Experts of a small language model.
Size: 9 layers, width 192, vocabulary 16384, 18.4M parameters.
Below are experts of layer 2 (counted from 0) of a mixture-of-experts language model. Rows are named up (a neuron's input weights, with its number), down (a neuron's output weights, with its number) and show model dimensions 0-191. Each number is 50 + 10 x the weight over its row's rms, rounded and kept within 0 to 99.
Before each expert's rows: "mostly gets" lists some tokens that are sent to it at least half of the time. This comes from a sample of Wikipedia text that the model never trained on.

# expert 54
mostly gets: "′", "°", " km", "%", "_{", "°N"
up0:57 47 51 55 29 41 38 71 44 58 37 45 43 73 54 74 37 44 51 31 53 36 42 46 56 36 47 51 53 52 46 55 55 42 46 51 52 61 49 41 59 48 57 43 17 50 49 56 45 60 35 43 71 49 56 48 55 55 45 44 55 56 47 56 55 50 49 37 53 51 51 48 47 49 48 62 29 41 57 61 49 35 56 52 50 34 65 52 51 38 53 54 38 46 57 48 40 70 53 51 50 53 34 44 46 53 76 61 66 35 57 51 43 35 29 54 37 48 30 60 45 56 30 59 67 53 61 47 67 54 59 48 56 44 65 35 51 60 36 65 72 34 45 54 52 56 52 51 43 50 51 36 60 63 41 48 56 37 47 60 49 53 31 39 34 51 55 41 50 63 48 46 50 54 44 59 53 64 41 58 57 57 45 57 59 52 31 62 40 59 63 61
down0:32 46 39 56 47 57 57 56 46 42 63 57 43 60 57 61 24 25 52 28 49 41 33 46 43 52 49 40 39 68 47 59 63 44 58 46 64 54 32 55 55 47 57 48 41 50 60 56 57 38 56 45 53 34 56 41 52 51 65 47 54 62 45 72 64 49 52 53 49 52 56 38 58 45 32 61 63 47 72 24 61 53 62 49 40 52 60 56 60 44 49 46 49 61 52 54 68 57 51 70 44 29 47 53 60 55 45 48 51 35 56 45 42 40 67 50 51 45 25 62 58 37 51 50 85 55 47 36 49 51 53 44 44 40 53 29 48 76 52 54 42 56 43 42 44 59 44 30 38 34 59 41 40 47 51 43 63 50 54 51 54 35 46 40 49 61 50 54 46 53 44 51 66 50 67 49 42 54 44 55 45 50 50 63 56 45 44 60 44 41 47 57
up1:46 29 55 45 57 50 47 38 29 56 50 55 33 63 54 59 62 61 69 53 54 58 54 54 44 42 39 46 56 38 68 55 57 55 56 63 51 46 47 79 46 72 52 40 60 53 55 35 43 53 51 58 42 66 38 45 41 38 38 57 64 39 45 56 38 52 69 54 44 58 50 52 63 60 47 43 37 39 42 69 46 42 48 62 37 36 59 48 58 57 54 48 41 49 47 47 40 53 61 34 59 53 53 39 33 59 52 50 63 57 41 43 39 61 62 58 41 41 42 44 51 30 39 47 56 58 54 54 51 69 48 52 57 50 40 51 57 37 40 52 54 42 39 62 51 17 48 45 45 28 58 44 51 48 56 52 63 49 49 53 43 63 16 49 63 35 46 46 38 55 49 37 54 52 55 49 54 66 38 44 52 63 45 54 69 30 46 50 39 44 41 61
down1:66 47 51 61 47 55 53 45 38 73 52 45 50 59 48 58 65 59 55 44 51 55 44 42 55 64 47 39 61 44 65 51 45 51 47 55 40 53 58 66 63 56 67 46 50 72 41 42 52 56 57 62 53 52 31 31 43 36 53 71 53 63 49 48 47 58 66 47 54 50 57 65 49 47 36 38 71 50 50 49 50 61 50 50 51 45 58 61 58 59 54 46 65 61 51 55 31 37 52 49 50 43 57 62 39 60 36 46 47 41 43 47 49 70 55 46 35 50 43 16 47 40 65 64 41 51 45 48 42 59 46 41 60 52 63 56 73 53 51 38 68 45 46 47 38 31 61 61 48 40 37 34 60 53 59 43 47 41 44 54 38 63 46 50 30 43 45 35 53 35 41 38 54 43 53 49 52 41 30 46 29 56 51 44 38 37 40 62 57 25 51 50
up2:50 51 53 61 43 41 45 51 32 42 42 64 24 65 49 47 53 57 49 60 37 40 70 38 49 46 37 38 32 52 53 48 44 57 50 47 61 58 49 34 51 45 43 59 41 58 53 42 63 36 45 49 32 58 37 63 57 38 36 36 49 22 62 53 58 58 37 43 56 68 63 50 49 55 51 66 52 29 61 53 59 61 41 59 47 47 40 47 49 32 51 62 44 55 50 44 57 38 64 67 51 36 57 49 41 39 67 59 38 49 46 50 55 52 46 52 46 36 60 43 48 60 65 62 58 64 52 63 56 50 71 58 51 54 62 66 58 36 44 51 40 46 50 37 64 45 47 49 50 51 62 59 69 41 55 54 49 57 37 69 44 49 32 53 47 43 46 43 55 38 44 39 66 42 41 44 53 52 57 35 60 50 71 45 64 65 63 71 40 54 48 40
down2:58 51 58 47 67 46 47 52 54 38 57 48 50 67 57 55 53 52 51 41 47 56 57 43 36 63 59 33 50 57 79 59 44 66 39 38 51 50 38 48 67 65 40 63 69 28 53 59 67 50 52 68 45 62 46 47 47 55 41 59 50 39 50 56 51 72 49 32 53 46 34 61 51 62 49 55 43 49 51 38 46 71 53 46 52 61 36 42 53 42 48 54 55 40 50 46 48 43 48 52 47 53 43 78 58 47 53 55 49 67 47 57 50 34 54 38 57 43 53 44 47 41 42 56 53 45 41 71 32 48 62 46 58 67 44 48 51 43 48 47 55 54 49 44 59 25 47 58 60 32 44 53 45 41 38 60 41 43 59 51 32 66 39 59 48 57 44 50 44 48 28 40 51 53 21 57 56 48 29 50 49 39 48 58 48 62 42 58 38 71 32 38
up3:25 35 49 37 50 45 50 48 44 55 55 55 62 47 51 46 26 60 64 30 57 60 40 46 49 53 31 74 64 43 50 42 62 39 38 44 55 39 51 46 56 56 58 58 53 49 58 41 47 59 51 53 55 25 43 36 71 55 66 50 48 50 43 51 37 59 31 56 35 52 53 36 52 48 67 58 56 35 55 51 46 54 51 59 55 61 41 43 48 36 53 46 63 36 51 71 60 52 61 42 56 59 32 39 63 66 46 53 50 50 54 22 45 68 46 62 51 40 34 48 69 46 64 52 39 57 48 51 54 33 52 64 49 47 52 63 63 53 60 57 46 67 46 44 42 50 54 44 45 73 49 35 52 49 38 50 72 43 48 57 50 65 54 47 56 40 48 43 57 31 47 41 46 45 59 63 48 46 31 39 50 68 42 51 54 53 44 54 60 67 49 49
down3:31 57 40 45 61 45 47 55 55 50 57 55 70 43 43 40 38 54 66 37 59 66 22 61 52 45 42 53 63 54 38 41 57 43 45 49 49 61 37 47 63 39 59 51 51 64 51 62 42 60 49 45 46 36 53 23 74 61 52 53 32 46 45 38 26 65 30 54 56 58 49 36 54 34 49 40 56 32 48 66 44 56 24 61 66 50 55 57 44 41 54 51 37 55 50 55 67 45 61 47 61 51 42 55 45 60 50 46 71 51 64 23 30 66 44 56 45 50 57 58 63 46 51 46 43 56 41 47 40 49 45 56 41 42 51 65 67 51 50 54 34 47 56 47 51 43 45 47 46 63 34 43 41 55 59 55 68 40 45 60 62 39 65 58 55 45 44 50 69 45 58 37 48 48 58 54 52 49 43 45 47 60 48 40 55 50 59 58 47 62 59 40
up4:40 57 38 39 51 40 45 48 44 42 54 63 60 47 44 56 69 46 70 57 59 53 46 49 57 40 22 52 57 60 57 63 25 60 41 43 37 44 47 54 64 56 43 60 60 67 37 54 60 55 46 61 53 48 59 55 61 57 61 60 46 46 50 27 46 53 65 57 40 38 41 40 46 58 51 57 41 50 54 61 58 49 47 57 65 48 37 46 51 31 41 34 49 53 47 66 53 36 44 37 56 59 47 51 33 43 37 56 60 45 42 39 55 34 39 68 60 34 34 34 43 56 55 55 40 36 51 37 49 50 39 57 38 35 38 38 46 41 54 52 55 35 50 63 54 54 52 54 61 58 59 38 48 51 58 62 61 52 49 62 50 35 49 38 58 43 58 52 57 85 59 41 26 30 48 62 38 49 47 57 52 52 64 58 63 53 59 59 48 45 38 46
down4:45 51 54 39 43 51 49 63 38 53 62 48 61 59 56 57 64 50 70 55 32 50 46 44 53 51 21 71 64 61 52 45 52 54 39 54 53 56 38 46 69 43 32 43 69 64 56 56 46 58 40 45 38 51 48 55 42 49 54 45 48 59 65 45 45 46 52 56 40 41 39 51 37 53 46 68 47 47 50 47 54 57 53 66 66 46 37 54 41 36 53 33 46 56 36 51 60 39 48 58 56 45 56 55 41 38 57 36 57 65 56 54 49 34 29 63 36 60 34 24 48 49 39 55 53 32 51 55 26 60 37 50 58 55 33 30 44 45 53 53 56 39 54 55 52 73 49 49 48 54 51 39 35 50 60 51 49 57 39 59 44 45 39 52 35 55 54 65 53 71 63 47 46 34 45 60 50 45 44 58 45 45 59 75 58 59 72 56 58 49 39 48
up5:53 59 42 53 22 50 35 47 54 43 41 39 49 32 65 51 49 31 47 57 52 52 53 45 43 70 44 42 45 63 47 47 53 26 41 56 55 42 56 42 50 59 46 64 52 21 52 49 50 57 55 48 41 42 47 65 56 38 57 50 48 51 48 57 49 60 42 41 54 55 60 58 42 55 72 56 58 62 35 48 59 52 35 50 41 62 50 50 43 54 55 51 48 59 52 48 56 38 51 60 41 37 44 32 72 55 43 47 35 46 62 50 61 63 44 51 38 49 52 56 51 34 47 50 41 52 46 54 51 52 54 46 50 48 50 46 43 52 72 52 50 44 50 70 54 50 78 65 47 31 48 58 59 54 51 38 71 41 46 29 33 64 74 59 43 51 28 61 40 55 61 63 41 61 51 30 55 54 47 52 40 40 51 52 27 44 61 60 70 64 53 45
down5:44 57 50 65 42 52 42 52 57 43 44 47 41 38 50 41 55 59 26 56 56 46 45 54 60 53 38 37 37 76 38 53 47 50 59 64 33 45 57 69 35 61 39 50 60 30 52 48 47 69 60 65 48 52 57 59 30 50 65 62 44 36 54 66 55 51 57 61 48 60 50 32 57 42 54 50 50 55 51 36 54 46 33 69 52 59 53 42 45 51 39 57 28 48 40 49 51 45 30 45 53 39 48 47 54 61 55 37 46 51 49 52 63 62 38 34 51 47 43 54 50 33 39 49 39 33 63 44 42 43 54 41 47 58 38 43 43 41 45 59 63 44 57 59 53 44 67 64 59 51 45 53 46 46 51 38 87 54 41 49 60 53 69 39 54 41 30 42 56 51 48 64 57 49 63 43 61 54 57 66 37 50 51 54 33 48 67 50 65 56 45 53
up6:46 43 52 58 60 62 28 50 43 29 70 49 52 58 32 61 37 51 54 37 57 19 42 58 57 52 58 32 51 52 43 62 48 58 59 36 78 34 49 59 37 55 51 37 41 30 40 44 38 63 43 31 49 47 43 55 49 47 61 60 60 59 48 48 52 52 43 47 47 58 58 57 54 55 52 32 47 63 54 55 43 53 53 49 38 59 44 67 43 54 49 55 41 51 53 57 60 60 48 58 56 44 46 46 43 37 56 65 33 51 50 44 50 51 45 44 49 52 50 51 52 38 48 58 71 39 40 42 40 52 47 48 55 33 44 66 22 27 36 52 69 63 52 56 45 54 43 50 40 49 71 63 41 43 56 35 59 52 58 59 64 42 40 60 62 46 32 46 65 43 66 41 47 68 43 47 40 58 45 48 56 54 44 47 54 50 74 57 53 48 65 55
down6:47 51 44 51 40 60 39 61 54 51 48 53 29 63 48 62 59 57 58 41 58 34 46 66 34 59 45 49 44 52 43 56 44 54 63 40 59 43 48 60 32 36 46 46 30 43 34 63 50 62 57 38 46 56 46 81 46 46 61 57 48 62 37 47 49 59 54 54 50 60 52 43 56 68 64 35 47 53 32 58 43 48 62 58 29 51 56 84 50 74 50 53 47 40 62 58 45 40 65 68 51 53 47 42 41 43 54 48 47 59 50 51 56 38 49 50 61 53 50 57 44 44 26 64 51 27 41 53 54 48 64 36 44 35 58 59 37 27 56 50 52 60 53 58 64 39 29 40 40 47 57 47 47 53 54 42 57 42 50 52 51 49 49 69 44 48 43 59 57 61 36 39 50 42 59 59 41 49 38 56 57 30 61 47 51 41 42 39 58 51 67 44
up7:53 48 57 60 61 51 63 53 45 38 56 42 64 49 47 60 47 45 42 35 66 43 59 34 55 53 59 60 50 59 54 53 53 54 42 66 59 47 47 49 67 48 47 51 56 51 46 53 45 38 62 63 44 59 41 49 29 52 32 44 58 51 26 60 38 59 52 73 47 40 41 44 57 39 52 47 47 43 58 59 39 55 60 46 45 41 53 40 39 37 55 46 24 38 46 50 46 50 52 55 36 56 45 49 57 67 62 57 55 67 36 64 38 45 45 57 42 55 61 45 69 55 56 55 50 58 37 42 45 25 54 56 35 46 60 62 54 43 38 43 74 77 39 54 57 44 38 59 47 48 47 32 44 60 39 48 36 56 57 42 41 55 41 38 60 44 45 38 39 58 54 50 58 48 60 25 52 69 66 44 58 69 48 65 71 48 54 57 66 45 55 41
down7:52 64 60 58 44 53 59 49 51 51 34 41 80 49 74 75 52 56 49 37 56 55 43 58 58 62 53 49 43 39 43 44 33 45 52 58 57 44 54 52 64 52 51 56 62 34 42 63 41 58 47 61 47 56 52 65 40 57 59 46 41 69 42 56 50 50 46 54 56 38 53 33 46 55 35 38 55 57 59 47 43 56 66 41 41 33 75 54 32 56 57 47 44 31 44 28 45 39 48 52 36 63 46 54 41 45 49 46 52 49 32 52 55 43 43 54 51 59 38 48 23 59 58 56 40 55 37 53 48 36 42 62 52 45 68 48 59 65 57 45 63 52 40 52 47 52 39 40 40 51 44 41 49 65 32 61 15 46 52 43 53 40 43 44 51 28 46 48 68 61 43 54 73 49 51 51 47 49 49 49 57 62 43 43 58 48 57 54 50 68 53 53
up8:43 56 55 44 51 63 43 58 46 51 46 49 51 66 66 48 52 53 28 32 38 58 50 52 34 51 34 50 32 52 52 34 44 59 61 51 54 47 49 45 55 35 45 47 51 62 49 58 61 59 59 48 30 62 43 59 33 56 48 56 51 48 46 46 60 50 57 17 56 62 72 46 39 48 38 55 48 52 36 62 31 60 48 50 50 48 33 54 61 67 40 38 39 60 40 38 51 51 54 40 67 23 55 41 39 49 61 46 62 45 45 60 46 33 54 49 48 37 59 45 53 54 78 40 49 57 44 53 36 47 51 53 59 64 47 44 58 39 59 59 41 46 37 40 53 47 51 78 52 52 41 47 55 46 44 54 57 57 51 51 58 82 54 49 39 59 49 53 47 48 56 45 40 33 50 64 55 52 45 63 62 58 58 40 56 62 70 65 46 50 62 39
down8:51 56 58 54 33 42 58 58 51 48 58 35 47 41 49 64 55 52 32 39 32 67 50 60 58 41 36 53 40 44 49 56 46 62 40 43 44 45 49 42 53 55 46 48 37 53 38 52 38 58 51 35 38 24 26 55 46 50 36 29 48 63 58 51 53 47 31 34 46 60 71 53 34 60 44 53 59 52 43 34 48 50 56 64 73 61 25 59 57 46 59 52 38 59 50 34 49 61 60 52 69 33 56 50 70 49 49 58 41 41 54 40 43 48 53 62 44 48 39 55 62 36 58 46 54 61 55 43 41 52 48 64 44 56 51 57 64 46 58 31 46 48 50 52 45 57 55 62 49 34 66 58 42 55 44 36 35 45 55 60 68 54 46 66 56 42 44 58 59 27 50 51 61 54 43 67 67 56 51 44 66 73 46 58 55 47 56 56 45 49 57 47
up9:46 44 46 55 55 55 50 66 49 42 33 39 55 47 53 42 59 50 53 64 53 56 56 67 55 46 67 55 34 47 44 70 58 52 38 49 38 47 47 46 39 47 26 50 35 38 56 44 55 56 44 43 42 47 37 59 40 39 43 42 41 30 32 66 38 42 56 32 45 70 52 46 48 71 40 56 55 45 57 39 43 56 54 19 65 52 45 66 49 50 42 43 24 57 60 40 54 64 58 46 48 59 52 55 59 28 57 57 51 42 56 67 53 41 42 38 41 51 48 47 50 47 43 50 51 62 71 70 56 60 52 42 40 57 42 52 44 49 55 63 47 52 44 56 41 26 54 56 52 62 46 64 47 46 47 67 64 67 54 63 41 60 67 53 51 60 50 48 56 65 47 39 58 49 52 51 57 56 38 46 40 38 45 42 57 56 29 43 61 61 58 73
down9:57 31 29 74 47 39 44 51 45 48 46 43 51 57 64 55 57 58 47 65 62 48 46 58 62 48 54 26 41 47 43 62 43 53 36 47 40 42 56 46 42 41 51 47 43 43 40 48 49 45 41 47 44 61 60 60 53 42 48 35 53 39 47 49 38 30 58 36 55 57 57 38 48 68 54 59 57 50 46 17 57 48 70 29 55 45 43 76 49 45 30 48 44 20 68 50 45 54 39 65 53 49 58 45 61 32 53 58 52 51 55 67 44 54 52 40 52 34 52 66 49 49 59 43 57 73 38 66 72 49 43 55 37 46 48 70 52 54 44 63 62 58 48 45 53 39 66 54 59 46 56 54 45 42 51 45 48 54 57 60 49 43 62 39 53 45 47 61 41 55 67 35 51 53 51 65 46 52 53 51 30 39 47 49 63 41 46 56 51 54 52 59
up10:73 50 61 48 45 54 30 32 70 53 62 62 56 32 41 65 66 34 47 43 41 51 48 43 59 52 42 49 51 66 55 44 33 55 57 60 50 60 57 43 60 47 46 52 39 52 46 62 52 61 45 76 49 44 43 58 39 50 42 51 56 59 38 48 42 61 52 54 70 48 34 45 56 53 43 44 67 49 33 57 54 74 47 58 38 43 48 48 51 65 52 72 40 46 43 49 65 27 44 50 44 38 37 47 59 41 51 50 45 49 66 50 50 54 63 45 41 60 53 46 45 47 55 47 39 54 52 48 58 60 30 59 72 49 42 49 43 55 40 60 38 52 54 57 49 55 50 58 65 36 30 34 57 57 48 54 27 38 46 34 61 54 52 52 35 44 49 40 65 45 71 54 55 25 60 56 60 47 67 60 45 43 64 61 42 43 52 39 43 42 50 55
down10:77 51 59 46 53 55 22 40 62 44 62 62 47 32 51 54 48 45 52 65 36 51 57 48 54 49 44 60 46 47 52 58 50 48 53 57 43 64 61 42 35 64 43 36 58 64 48 58 43 49 52 53 43 49 29 58 43 58 51 64 47 64 41 63 47 45 38 47 63 39 41 43 44 49 42 65 63 60 42 38 67 58 53 64 36 37 48 42 58 62 53 64 44 37 47 53 56 38 54 33 41 35 47 45 41 58 42 61 40 42 62 25 52 39 57 48 56 66 54 60 48 46 58 43 54 46 51 57 37 47 59 49 64 53 40 46 58 48 50 55 36 40 56 54 38 46 53 52 51 68 57 27 69 72 34 65 30 60 41 42 70 49 69 39 53 42 30 45 60 63 63 51 49 37 42 58 53 55 47 51 44 66 48 43 37 43 65 46 39 44 50 50
up11:52 43 57 50 47 66 40 61 43 61 59 48 26 50 44 56 59 35 45 63 71 36 71 58 43 44 58 59 35 45 51 49 60 49 47 75 28 71 47 65 52 56 73 60 55 54 62 29 41 48 54 60 69 57 50 59 50 57 35 57 49 51 36 55 45 43 35 44 30 60 36 51 31 47 56 51 41 46 47 56 41 50 57 44 68 57 52 53 49 47 49 50 36 61 60 62 55 35 54 63 49 35 51 43 49 38 39 44 64 60 37 48 44 62 70 35 43 29 55 57 65 49 56 51 36 67 45 61 55 46 45 31 49 56 53 34 58 54 55 58 46 48 49 52 46 53 46 40 41 53 54 42 62 61 65 40 61 48 33 59 41 49 40 54 51 44 49 51 48 53 61 44 45 39 36 60 58 50 41 54 43 58 42 56 59 40 22 39 58 52 61 50
down11:38 38 66 53 50 56 50 59 56 44 66 48 45 46 44 49 52 34 48 31 51 56 60 45 65 51 61 46 43 47 81 34 51 69 49 48 36 50 50 51 28 47 56 53 36 63 31 51 40 41 53 57 31 56 35 42 59 57 58 42 32 55 60 36 52 61 53 60 42 55 53 60 55 46 37 47 40 60 54 49 56 50 57 59 53 58 40 35 55 48 46 34 21 48 50 42 48 38 62 36 60 45 57 45 72 53 29 52 58 32 50 56 51 47 68 59 57 43 41 54 50 50 56 54 55 54 56 58 70 67 37 53 53 49 35 48 59 33 48 49 55 38 59 37 55 43 66 61 61 30 65 48 36 43 63 38 57 34 52 39 56 43 58 53 57 55 59 40 49 43 58 60 62 54 42 59 65 50 40 58 64 41 51 68 52 40 52 47 38 63 43 48
up12:47 48 26 34 45 54 46 50 31 39 49 65 68 56 46 48 40 44 39 68 56 58 51 50 63 59 40 47 61 34 63 53 58 36 38 57 38 51 60 42 46 46 52 44 39 60 45 60 48 30 56 57 60 42 62 38 45 50 40 53 52 37 50 52 38 52 67 50 45 21 57 49 54 56 32 59 47 43 64 48 50 57 54 44 48 43 43 44 60 33 45 43 38 53 46 38 38 70 47 46 58 58 51 54 56 59 47 49 47 47 51 38 52 56 64 45 67 40 58 56 59 61 48 46 59 41 44 32 45 56 58 66 60 40 43 44 76 51 41 59 48 64 50 43 41 45 49 49 65 72 51 51 75 59 69 48 47 82 59 51 46 50 46 64 63 59 40 49 48 46 47 42 41 54 65 55 37 50 49 52 54 38 37 38 36 38 69 36 59 61 47 62
down12:68 65 35 40 29 63 29 45 68 48 41 42 79 74 51 34 58 50 40 57 47 53 57 52 59 54 43 46 55 46 52 59 56 45 54 58 38 46 62 34 40 36 57 37 29 44 59 42 54 37 69 61 54 45 65 48 43 59 37 51 50 65 61 69 48 49 44 45 48 44 61 54 53 59 48 45 52 27 46 64 57 49 48 46 52 41 39 50 57 51 43 51 44 60 36 42 49 68 41 52 45 56 55 48 45 52 43 52 48 60 56 45 52 46 39 60 41 45 54 41 51 62 45 34 46 36 38 34 61 47 47 86 55 50 44 45 57 56 44 52 48 50 71 42 50 50 44 59 48 63 59 43 60 55 49 43 44 46 58 46 28 48 40 54 42 66 53 45 54 47 41 58 60 51 55 30 67 41 56 34 46 54 51 43 51 54 51 22 61 70 56 50
up13:44 63 41 53 42 47 45 43 51 55 42 56 58 48 51 41 51 46 65 48 45 42 67 56 37 32 64 65 50 51 51 57 71 35 47 60 47 55 48 56 48 65 63 67 45 68 45 57 29 43 50 39 49 55 47 60 47 56 74 40 64 45 60 30 36 48 47 38 57 60 47 60 42 62 57 70 51 54 65 56 46 31 47 46 44 56 40 55 35 50 56 44 43 46 46 57 57 70 62 53 44 59 50 41 34 49 53 47 54 61 66 63 63 44 34 50 46 36 64 44 53 61 58 32 47 54 51 73 44 62 42 49 41 44 36 48 46 46 50 48 59 60 61 36 52 44 37 56 37 57 44 70 59 68 42 46 50 64 55 49 39 49 42 29 36 54 51 52 62 43 64 45 60 52 63 34 37 69 43 32 39 62 33 45 46 63 45 41 55 40 44 47
down13:47 48 46 51 64 55 49 61 55 48 48 42 55 48 48 61 39 30 56 45 51 57 41 57 51 36 66 61 55 59 47 53 38 64 56 58 55 70 54 46 55 65 48 58 55 63 34 40 60 51 57 37 47 48 36 48 45 55 61 48 53 34 62 43 60 33 65 53 51 63 69 67 46 57 49 55 58 47 45 49 51 58 59 58 68 47 38 49 38 66 53 57 49 50 50 45 57 53 47 58 42 47 48 43 42 48 28 70 51 64 52 35 50 42 47 22 42 48 59 53 44 42 52 62 25 52 48 63 68 33 47 60 51 46 41 37 35 30 52 42 52 72 35 41 34 56 36 17 74 33 46 57 39 49 66 46 49 52 52 50 66 52 57 55 45 66 57 33 54 40 56 63 46 56 46 49 55 57 31 39 38 49 47 42 47 48 55 55 53 51 44 43
up14:44 64 35 46 33 21 49 48 37 50 59 54 18 35 42 57 50 34 47 49 31 43 40 55 53 41 48 57 61 44 51 42 68 30 55 52 43 50 58 46 44 49 65 48 48 56 64 33 52 44 40 49 60 62 36 28 39 75 51 47 38 41 50 56 48 45 25 49 51 41 45 43 50 54 75 47 53 55 66 57 43 38 53 52 51 56 45 57 37 51 40 49 45 38 41 41 37 59 46 50 54 42 57 51 60 51 41 52 47 61 61 59 31 47 62 39 52 53 47 56 58 55 40 69 61 55 45 55 53 78 43 51 55 55 63 46 54 50 44 48 59 52 52 58 69 48 74 39 59 47 53 60 62 58 53 64 51 38 47 49 38 51 54 57 38 28 48 46 60 44 40 48 64 39 49 41 47 64 42 59 44 47 53 63 67 46 39 53 50 37 37 58
down14:32 62 40 58 51 58 36 84 42 57 43 56 51 48 30 42 47 36 60 42 39 38 45 45 49 56 47 49 53 56 57 48 57 40 53 57 42 57 46 52 39 55 58 56 61 51 40 34 55 28 50 65 52 50 50 55 49 63 36 58 56 44 30 55 45 58 41 53 54 47 44 51 51 58 56 66 41 60 67 61 35 52 51 39 45 52 49 42 46 35 41 48 64 51 48 69 41 39 48 58 35 38 49 62 69 63 51 56 57 50 50 49 44 36 54 27 55 41 36 75 57 65 68 48 48 42 56 62 43 59 64 46 53 40 53 35 73 47 48 63 63 41 52 34 57 57 56 60 54 58 69 37 53 54 63 40 57 41 45 55 46 58 57 51 52 62 30 46 58 57 55 59 57 40 35 44 37 63 36 37 59 55 56 30 41 43 42 57 35 61 53 38
up15:38 63 50 57 55 28 47 67 45 41 52 44 45 45 47 42 54 57 36 57 64 46 63 61 43 46 30 47 49 43 59 55 59 69 53 49 45 44 46 46 44 48 52 53 58 58 53 58 45 46 75 70 60 57 64 49 57 39 54 47 67 34 49 56 52 50 67 65 40 64 43 48 48 50 50 17 44 67 35 62 59 43 52 70 67 40 56 37 34 36 45 47 44 70 37 61 35 42 47 46 34 64 58 67 52 54 44 50 72 38 54 37 47 41 26 54 41 40 49 45 52 42 46 55 59 36 41 44 55 54 43 49 62 45 51 60 57 61 51 62 54 47 42 59 55 54 58 57 39 38 46 44 64 47 52 50 54 51 54 41 42 62 45 54 59 50 53 41 31 58 41 52 54 42 57 59 38 42 27 38 54 49 58 38 38 40 64 49 31 48 61 58
down15:45 57 24 61 65 37 43 61 43 50 59 48 42 42 44 44 52 53 34 51 55 46 71 66 48 53 38 39 52 20 64 50 35 53 61 57 54 39 47 47 52 45 43 40 47 46 59 46 52 65 60 53 60 50 50 50 52 44 60 47 57 69 38 49 67 43 42 53 50 52 26 56 41 51 59 35 50 59 40 51 47 49 52 51 88 44 29 38 40 44 55 55 44 57 48 59 52 58 60 43 34 51 48 76 40 52 37 40 60 49 50 51 66 43 25 49 29 48 45 39 48 54 51 47 62 53 41 34 55 44 37 57 61 46 38 60 52 73 61 38 51 49 32 60 57 65 60 50 53 33 46 42 58 50 56 59 61 44 50 54 60 53 54 56 59 44 48 50 43 59 47 57 64 32 50 59 49 42 56 41 43 45 64 42 46 63 71 49 43 47 59 61
up16:58 43 38 43 75 45 55 63 50 48 46 43 38 55 43 61 43 55 53 47 25 62 44 45 54 53 38 49 54 51 56 62 36 46 41 63 55 70 46 47 49 55 36 24 52 36 53 72 43 57 71 50 29 43 51 41 49 37 50 49 61 63 54 51 39 42 64 62 48 62 57 57 62 42 53 43 36 50 49 64 53 46 33 45 34 55 45 54 60 46 39 48 54 46 47 55 48 62 46 44 69 66 56 49 58 41 31 46 51 48 46 49 49 56 39 41 39 30 63 62 42 51 66 52 60 62 59 29 61 67 54 49 58 42 40 50 33 50 51 77 55 68 64 50 21 46 61 59 49 61 63 37 54 46 41 55 59 42 48 50 33 52 65 48 48 36 49 50 47 52 55 56 40 56 55 53 44 57 38 55 64 43 46 53 51 40 47 46 38 28 60 44
down16:53 56 60 37 69 43 56 58 46 56 60 46 32 48 55 49 50 45 55 42 52 50 45 52 50 59 33 44 41 38 57 39 48 45 51 64 49 46 51 67 42 47 34 44 52 55 49 65 49 55 57 50 38 54 61 51 28 39 36 51 51 58 54 67 57 29 64 70 46 61 53 55 59 52 50 37 50 53 55 54 50 54 41 54 56 55 52 69 53 61 28 47 50 46 45 50 35 68 31 42 56 49 65 61 52 44 43 47 51 54 51 62 57 54 41 41 48 40 61 60 64 73 54 48 44 60 70 32 45 77 39 44 62 45 56 57 41 72 51 57 29 52 54 47 17 49 49 58 45 79 47 31 51 52 50 54 41 58 45 36 52 49 62 52 40 51 54 51 48 43 46 66 36 55 43 36 47 52 44 37 60 43 35 46 55 47 49 54 34 24 50 49
up17:57 47 48 60 47 49 40 49 63 53 44 49 72 40 62 42 55 53 59 43 54 37 42 41 43 43 52 41 46 48 52 46 45 57 39 54 57 56 43 38 54 44 51 54 55 39 65 57 48 64 44 40 60 24 46 42 51 66 63 54 52 37 48 69 47 29 45 45 61 56 50 43 37 54 59 43 44 52 41 52 42 46 34 43 77 45 58 47 50 86 53 59 58 56 58 39 47 32 56 58 82 50 49 59 45 45 52 62 63 60 51 36 55 78 33 38 50 57 34 52 58 43 40 46 47 49 37 35 38 51 51 56 37 53 47 49 59 50 49 44 53 53 37 47 37 57 58 46 67 45 55 46 60 40 38 48 53 49 47 41 56 49 43 28 54 45 39 69 56 62 42 56 70 26 45 31 59 60 58 46 60 57 46 48 49 65 52 42 54 34 63 57
down17:41 48 52 48 48 34 61 52 57 52 56 45 54 58 48 54 58 39 67 51 48 41 39 35 52 43 43 57 28 48 36 46 48 64 27 56 75 46 56 50 55 48 43 70 46 53 51 38 47 42 63 33 62 46 56 64 42 68 60 52 49 36 61 50 61 44 44 53 46 61 55 48 55 49 49 58 40 64 44 60 54 41 37 51 71 50 67 28 37 60 46 41 38 51 58 43 51 51 63 50 74 38 54 42 54 45 46 38 33 50 45 34 48 47 39 41 56 38 48 48 64 48 45 48 62 51 34 45 31 27 68 51 46 47 56 61 64 52 36 50 48 53 47 65 53 59 38 50 68 52 40 41 43 48 59 56 54 39 46 52 40 51 66 40 47 41 57 72 52 60 42 54 53 30 57 30 71 62 53 58 55 59 51 56 36 50 58 39 67 35 58 65